config.toml
n_layer = 8
d_model = 256
n_experts = 16
experts_per_token = 1
d_expert = 768
d_shared_expert = 0
activation = "gelu"
moe_layers = [2, 3, 4, 5, 6, 7]
router_score = "softmax"
normalize_top_k = false
routed_scale = 4.0
balance_loss = 0.0102
balance_bias = false
init_std_router = 0.00938
lr_router = 0.00154
n_head = 4
n_kv_head = 4
head_dim = 64
vocab_size = 4096
norm = "layernorm"
norm_place = "pre"
norm_eps = 1e-06
positions = "rope"
rope_base = 10000.0
rope_fraction = 0.75
qk_norm = false
attn_scale = 0.125
tie_embeddings = false
parallel_block = true
init = "normal"
init_std_qkv = 0.0357
init_std_o = 0.0
init_std_up = 0.0357
init_std_down = 0.0
optimizer = "soap_variant"
lr = 0.00491
beta1 = 0.95
beta2 = 0.99
weight_decay = 0.19
lr_head = 0.00791
grad_clip = 1.0
warmup_steps = 200
schedule = "wsd"
decay_fraction = 0.583
decay_shape = "linear"
final_lr_fraction = 0.02
batch_tokens = [65536, 131072, 196608]
seq_len = 768
doc_mask = true
train_tokens = 436100000
steps = 3492
dataset = "wikipedia_en"
Below are experts of layer 3 (counted from 0) of a mixture-of-experts language model. Rows are named router (the router's row for the expert), up (a neuron's input weights, with its number), down (a neuron's output weights, with its number) and show model dimensions 0-63. Each number is 128 + 32 x the weight over its row's rms, rounded and kept within 0 to 255. Numbers have three digits each.
After each expert's rows: "mostly gets" lists some tokens that are sent to it at least half of the time. This comes from a sample of Wikipedia text that the model never trained on.

# expert 15
router:151151154179140091130156102134144075157151156119132168086025108142106126113133128136173195076139127127136084117121069185126108133134152070126131116140108125083108104125136134099094152130118126
up15:041131130190117202130149152108126095128080139145133115195126133141121085133117100147132123098119130102134140112114106146133138070060105120080140136043156086112167164067125120159107152133088080
down15:146141101120113061169087143105068134137088109127148097151138073149166103064143112067116094158091067118162147185122104025163127123091137163111146091091150150141161125142070154180115139172092151
up16:159110066130110095116120102186138080136114137098167154157131141157095103026095159058147151112183088186140113138157111149146098176139050050099184088110157092162084158120187148092151116168110127
down16:139127142150162172155112092107155118100133144134201174145116139108121117084096120059106166167148154115176119064115125116145108079107150099104132129115094119066134167078070123153104147104171138
mostly gets: " wh", " Jr", " f"

# expert 14
router:103077110165062167116143097162104170159169104144124144110096143106124120167126138180177161171108120136134112115111100159140153142188085119137165082121193070126080106089171119109195159126126135
up15:101103108068096112165107124079103103163153113170120145134158100102048127135162141129095144134073135144139091124097138172089137183230150105123127138088134090068145126117103111124132122110128120
down15:083160165159160117119191106112133143152155142179134152106100128129140123102129096158157075129158151145117098130076113158112131158119117064139128140134197135112194128083125048118201110167151082
up16:140139073153124141090078153123114095121104169068149141066133171067095172076160176090088135119147122106084174159086115133090112127111157091151102113125172082147114102155085076133149109163112116
down16:133129092182100136153152132127031115165130093107110107112128148111135097130173091134122135126209188100126105153170142153148138121110101126048103088176084100149100110131113118171129087152173164
mostly gets: " U", " O", " re", " se", " E", " Al"

# expert 4
router:161097142139156060142185138172164083085084136149143102163112126089082103157099130113151158042202135142100079132124106140110119116145181141133113100155066147099156108145125187114156134167157148
up0:142113158149130119115150080122116105196143043055127109156206106169125118088116104097186136066141117121130175122090159189157144160153131072191166132160099154095164117097096096113131122122183096
down0:098076128144138128139132118107098135143098108187164133118077141128091077092148104175066101168134141094150098088132115079131139132099141103213162103158103141103148123079111161147164136185187168
up1:146112075156074121157158096116137169159113176138090105113068086139122112115126199147110127087152140174117119130157176074162153116138142104094086088152187119103143146063178114152120107143171160
down1:110106114163151139110157132131096169119149126230163128087154193130104128138125187163106115103119157173059121109096122104133126110113115141106146094108107134152167107110067173128146101193096144
mostly gets: " t", " T", "t", " prot", "an", "-t"

# expert 8
router:103130145166152161144120123112093094143139131170130074142146161127186146121096096109078081179176136117102102092149099122140118095131166161103098146093143169195120101116165191077136139147133106
up15:117153147091138166172190169108155162152149126125122124126112205076095092190078109097172137172121109160122148142085104130130155124177139086124157188154156142135142166123121144133132143149200114
down15:125090134149102120077097076157115115108160135138193151076149150148100152121049141194138150120100110085143150095118152131136111079148148113130125124117191130126109121149133137137112067158109122
up16:166192119091086121144052105090125111078134067160082130107123153152112079112168164115081137131101137126153105160124149158179123080141115174099091120069085113099139091153146130121125112121097132
down16:108185099138150137115091125098128175210096149122067143126160122124047154175124051144119156118126189188134164145062108117154105116094110062151086096132113110162125187149120113130071126159082138
mostly gets: " the", " his", "The", " The", " their", " two"

# expert 10
router:072076174113036116154124178093117156103158097081075145079155113113116123090118147106093124111129114137155073145112197122132163122125132131133206137164157149118107145067100177169150098127134114
up0:085086127107094189144165165137092125132114090172132093102163155117123108145172143189148148092096128137116112139152150141061139112159199149055120162115159137127099109080144127145113123146155093
down0:152128155134120107129135095187073110198095088118124204065166159150170230082131160139114145129120115119176158156137094152166104034178134154101154112137092099126136184120071150088149115109119121
up1:143131138122126142167113158127135156069152125115102131179097149102119176103117157132135125153148150109085071159047185125138136228126164066093204128113135150109142108072131145095104099063114107
down1:110117135100135137159095157126125132132100161077149150072079085122070124174164153162170121152056134116096064143150193132121155096109086084132104095146102130061171152107156133159098104107182089
mostly gets: " He", " She", "iv", "ran", "anc", " York"

# expert 11
router:087084095084096159132150172119106187063108108159145116100100142136149144124167130153083109156068128119096132088154197121123105132092113121141099105132053092140083167167107153172117078080165121
up1:118097147107123065163121105102129150129112123112145186088099160124077175114101205132104110034117069123082175090137108147138123145132117135177104134172081082094118115079165150098155088129154187
down1:153139134188137125175116136153088122147130158152144140146166200127137122187113071144156198127109103109177123085096123121130204157127179082134147142112151092078128105133162169194075132079158074
up2:151134176147114149129160120148139111121113099124121162130194161166115140157097112136128058146140160134110086150104137136131154121078172022073074102110111105135149128109168076117130124178141146
down2:106083078087115151095131180155057174117121112124130175132125081081101098118163188081116119121054124119123127133155128155117111148131146152107156141141132147190115095100168120162123129074139155
mostly gets: " MPC", " law", "ibrary", " Law", "artment", "iety"

# expert 13
router:116158101075144151117115169093136153118147075122132152164177145112103129159132144127173097097173126121119192166161101080142118120114145121100083179154148131084135157116089115122111124114147125
up0:131120108123185198110092050118152140140073057168148128202105115110106098086115121152080056111100089113145145141192167188121106158100061092146186129098141116104068147168148182106130166117151136
down0:126116044141140125128101165174112160188061107101155079129173121119071138136135110110146096135159146149158138114206136131075115145108131110113111119167104164117122146137161119124139149099099074
up1:151132191135089078113116101114176156063117124121075116129081097187165143146112134068183141202142121093135148139126136130157145111134057154228091147200133127200178067139155174150147154187130127
down1:152176141114129115154154128111139155148142122142128171150148153125157117107114098154125114213158146078184112095128154144148194138139133181117113123094126094171176148204148137138116116127145149
mostly gets: "ct", "ect", "act", " made", " found", " used"

# expert 5
router:145175119202152107134145139132122075138144132121126139130086125152071150171174083134114161139090141151093184167104157141156138153180066076134092147080145157140087099102133092124088206171125113
up0:194122147150098133128158115163087179121129083134143155101130145125045130139135207165063162149107131115190099126079118120161154124171132089112158119094123142154116175157110117181114101158138129
down0:141175154146120086143112129136160069130094171121124086170148152143120187188161119114113125174126146151132157154139132116150120103101120115090150106138139088082158088144126184099104139082109126
up1:145096152157100074085165129121153131211114142168198096184142131155120172104120126148114174137124103135110093154151164184156121117122092161161133200091082141085141151106153132053112147139092157
down1:186081121120098132115176148114081149109139136053107184105115149103155106095095094108123146131165216126097173101119138119133129123150154151162133134137135146160122174133142120155097141110156110
mostly gets: "\n\n", " |\n", ".\n\n", "==", ".\n", " |\n\n"

# expert 3
router:153154154181142108129151102131139073148157155120130163088031110139115124122141125130178185093128128122135083121128071191133111127135159047143130119141112123086119109123131125101087150134116131
up0:127071101131056103098154152150176074096131069118101099138111117089147157146097117144123221130158141134129154100151120146117123115140152134085109131092119187089111157151101106136129123168122122
down0:129106136138157174116113133157184119079121183147099110079136134128142186145148104121097129157136094110148100097098065129118023098159136137142071110173064154103115123115171033146133109149060077
up1:176128099100113086125138137129154158151119119124039094206143120126169162163136088122138085142119121185141129116122164099114056109113129107168117153178118112173161107096150146097137129134141090
down1:114125078090188092149092121126101182141070151101107082071142176075169151170140122110110079128109155126066163123091119064076090142154151107093111104070140102118137150103108150109136151132118147
mostly gets: " again", " now", " becom", "though", " club", " ann"

# expert 6
router:163155154114130088141091161159189055169125152116088143189200105142089117135152130103155116097099145097149139130062117117167161128134062189134086184121096109106155104083100128115091135156124141
up0:102105176138155146149151139124117127148128124158160122128151051137124083125133151106154181149110096124172202141079126134153117139144095097115127134133175129141134082132135133156148130197137067
down0:108127077136164091117130188150093112140123109107085158170114158123118169143105089145134150137145142153148129113185087145102177126214105154140094160144121159151145210119138147092178086144102126
up1:086126079131168179144149108129087165165102116161132116147185140129101160121195100117150152143086116103097128110112052122154136111153161148143169136193134096160103137127140062143130181146147100
down1:114116168136139191182119130099092134155128131125172186137106143090145118082165138106124161183126098127058153136067124091134097094101118203189136111151148114145097082145128100098139170097087140
mostly gets: " to", " with", " on", " from", " for", " during"

# expert 0
router:149160118140105153108130147121146149119065186136184093112136148127144119126111117137110171125072120160148146120104134108134170111104074148113098139069182151236103200156126105106165071112114131
up0:183143142151115101093095138154119118093124081075094096164068128127105086091176104122142145137119155122126087162117073143086104093159142154115186114204133118180145145121111116122101075126122224
down0:148054193149062127115154153121119142158092087143168137162148093106108091113169109140104199208134147149150159155091061192172111089074104171172139137138115111174157170094107110147123166150158144
up1:173157154122107114125144153149142156132143166125087132107104121125127114103140080131111082080132131145127180114137143174102158109158094140128211170154139154100102155157150170034157099112167102
down1:127066142089139155122216215141122090138120097153131086129109117083158081125134127126121131130171134130122132091158130146086127136139104155119102169107153108120224167187139128120092131110173149
mostly gets: "ney", "adel", "abeth", "imal", "ky", " director"

# expert 12
router:147122206086151095101131106135167123149121109105128097164121144122164147050083126141165133104125101133111087186153166185079120164126093147137185188124095120100212063140188092153119157132104115
up0:111092088127125202144050111127116096140139161087098126057161111171138117120107147154119193130084132126147072132116126143146159154135150116111077129087131136128178105130116192100120110155204055
down0:163121085118107157097085122135115094133114097132097173184176169090115112194036139111199163133129100114125099137118117109137133156135160113129150125126104128138162156118073150110172120129146179
up1:115151136176175149137159168142148045129115106184104066079155120121143115125173139157142153091070091121157116155113182164136126134089172174123189105093083064136113109163071083121158155154152123
down1:157112121074135124190101141144098148106117116209120034134073183133137190119136121168153115113110119071084050138115138070141095136108066090083088149142134119126084137122110126118093105115125098
mostly gets: ":", "′", " number", " •", " ·", " name"

# expert 2
router:155146151171138089127155099130142071166147154123131162091020112142116128129142123131167184084124128124135088121131071188130109129136159063132127121147104124088120111120126129092095155138114129
up1:077123160152145155163131109129121062157103133121113139035170087133154177102138122138123162148161117137157113130092093156142165154180135163096128155147130134141156156179140160149147150133147084
down1:100143096157110130139102135096111122108139137103100153116139124155125165077153075160173126173134164082125189145120099091171172087145142194134100147145109172087151147111102175154101164083096158
up2:158114151091152182144147212121168134143131189144095129155144118153124121131128103121134144121115124105109104120126135130107080137198195101156137149128039102088135147139139119185142138119106125
down2:128138115101099112148098139091123135129094125091128130156139147100162133118159118185118091115107116124135151091134110148135112108100149149155112159158167169137117123135167111094204165136127152
mostly gets: " g", " sl", " expl", " G", " Def", " R"

# expert 7
router:151152153182140094126161106134143064161142156119129166093017108140113124120144127133172190093135132127139086118134068182127110130134159059134137116146104124089113100122128132098092153130113129
up15:149173166086137160142102069138116115135070144121101204098154117138040062144099120180140124177168126104160136160067118107055076146113133177152175114085112158096098133113114146118082122162099154
down15:138146163128182072170125116150135083137174084155042108070120155180135178095086104098069153113167146110147096073182118187137137128141107139155174177085122123159142115164107129088183165093086153
up16:088089153129095090156119148168113139088171139113189071143130173133124080118097083144050110161179169098126157128170090144103106146086156048083096161099128166146105126143130119161125152134147088
down16:168131111204196109132123152149171054113109111151111173120128114157117145165105152145117119158136079155152093161110100146143098133139128095133132159103105130134131145132112207163136126096136144
mostly gets: " V", " requ", " what", " eff", " l", " originally"

# expert 1
router:128141094116148111108099101115172152177084082129103138108091080134112129138181154154059099164154164109166092164114135121125076131123188077145154094136112071177149170176067091167151127127127114
up15:210141133105137074111112130147154137118146060134165104215098117119140128168113128129122144080155157138161115108191184083177145179171149103145170144136130055165119118133132149134153093105111153
down15:114113143114097173071129132098118078113133111170168127137112169178132149079136106137069163145136120115087134082128115181130158127095072146132118188135207139139179095113134098162108149107125097
up16:093196100133123091126053107121136116038058152135073145183127136161133116151086140135120052084102139145130127141032172190177085160135155086084107142121128153117153070091179127142177097173101157
down16:133150181149186101146124129153113128139193145111086122102147120105141121121101138068134184104143150169127117074078127161117138115094176097134182136156136110163129153101143100110102165153163099
mostly gets: " Is", ".S", " Alex", "ros", "ys", "s"

# expert 9
router:122119069168120135135089099123111116105142140119134090173114101168187111115115127088166126136148133134125158089104160107096112149107179105127128108128051136088173044156168123201123140120110191
up15:147108119092102118141213092099096101092150146132121125148122154133111138074061114175110187181132120105142138095161131194131155144088092134098133113062064159085095110186133093146099124112106138
down15:140106163114134117186117134106115071154136129143099111129127099119091166077053094209116132068116119138078161163154127081180052178189076138107147142152093112122100139179143074169139115114099126
up16:105089127152059100150119133132240115145153139063116092104087202177129046193105077129124122129106126137104109113132154137139110145115148131109078145162109123126123078139124146112165144135097136
down16:160105153152146108113163160165096122084145085117095116174160114129152127172131172108133145114092121103082134063143112088123165170105157149143076138088145116188166096136172141120114104150123144
mostly gets: " (", "(", " ", " $", "^{", " ["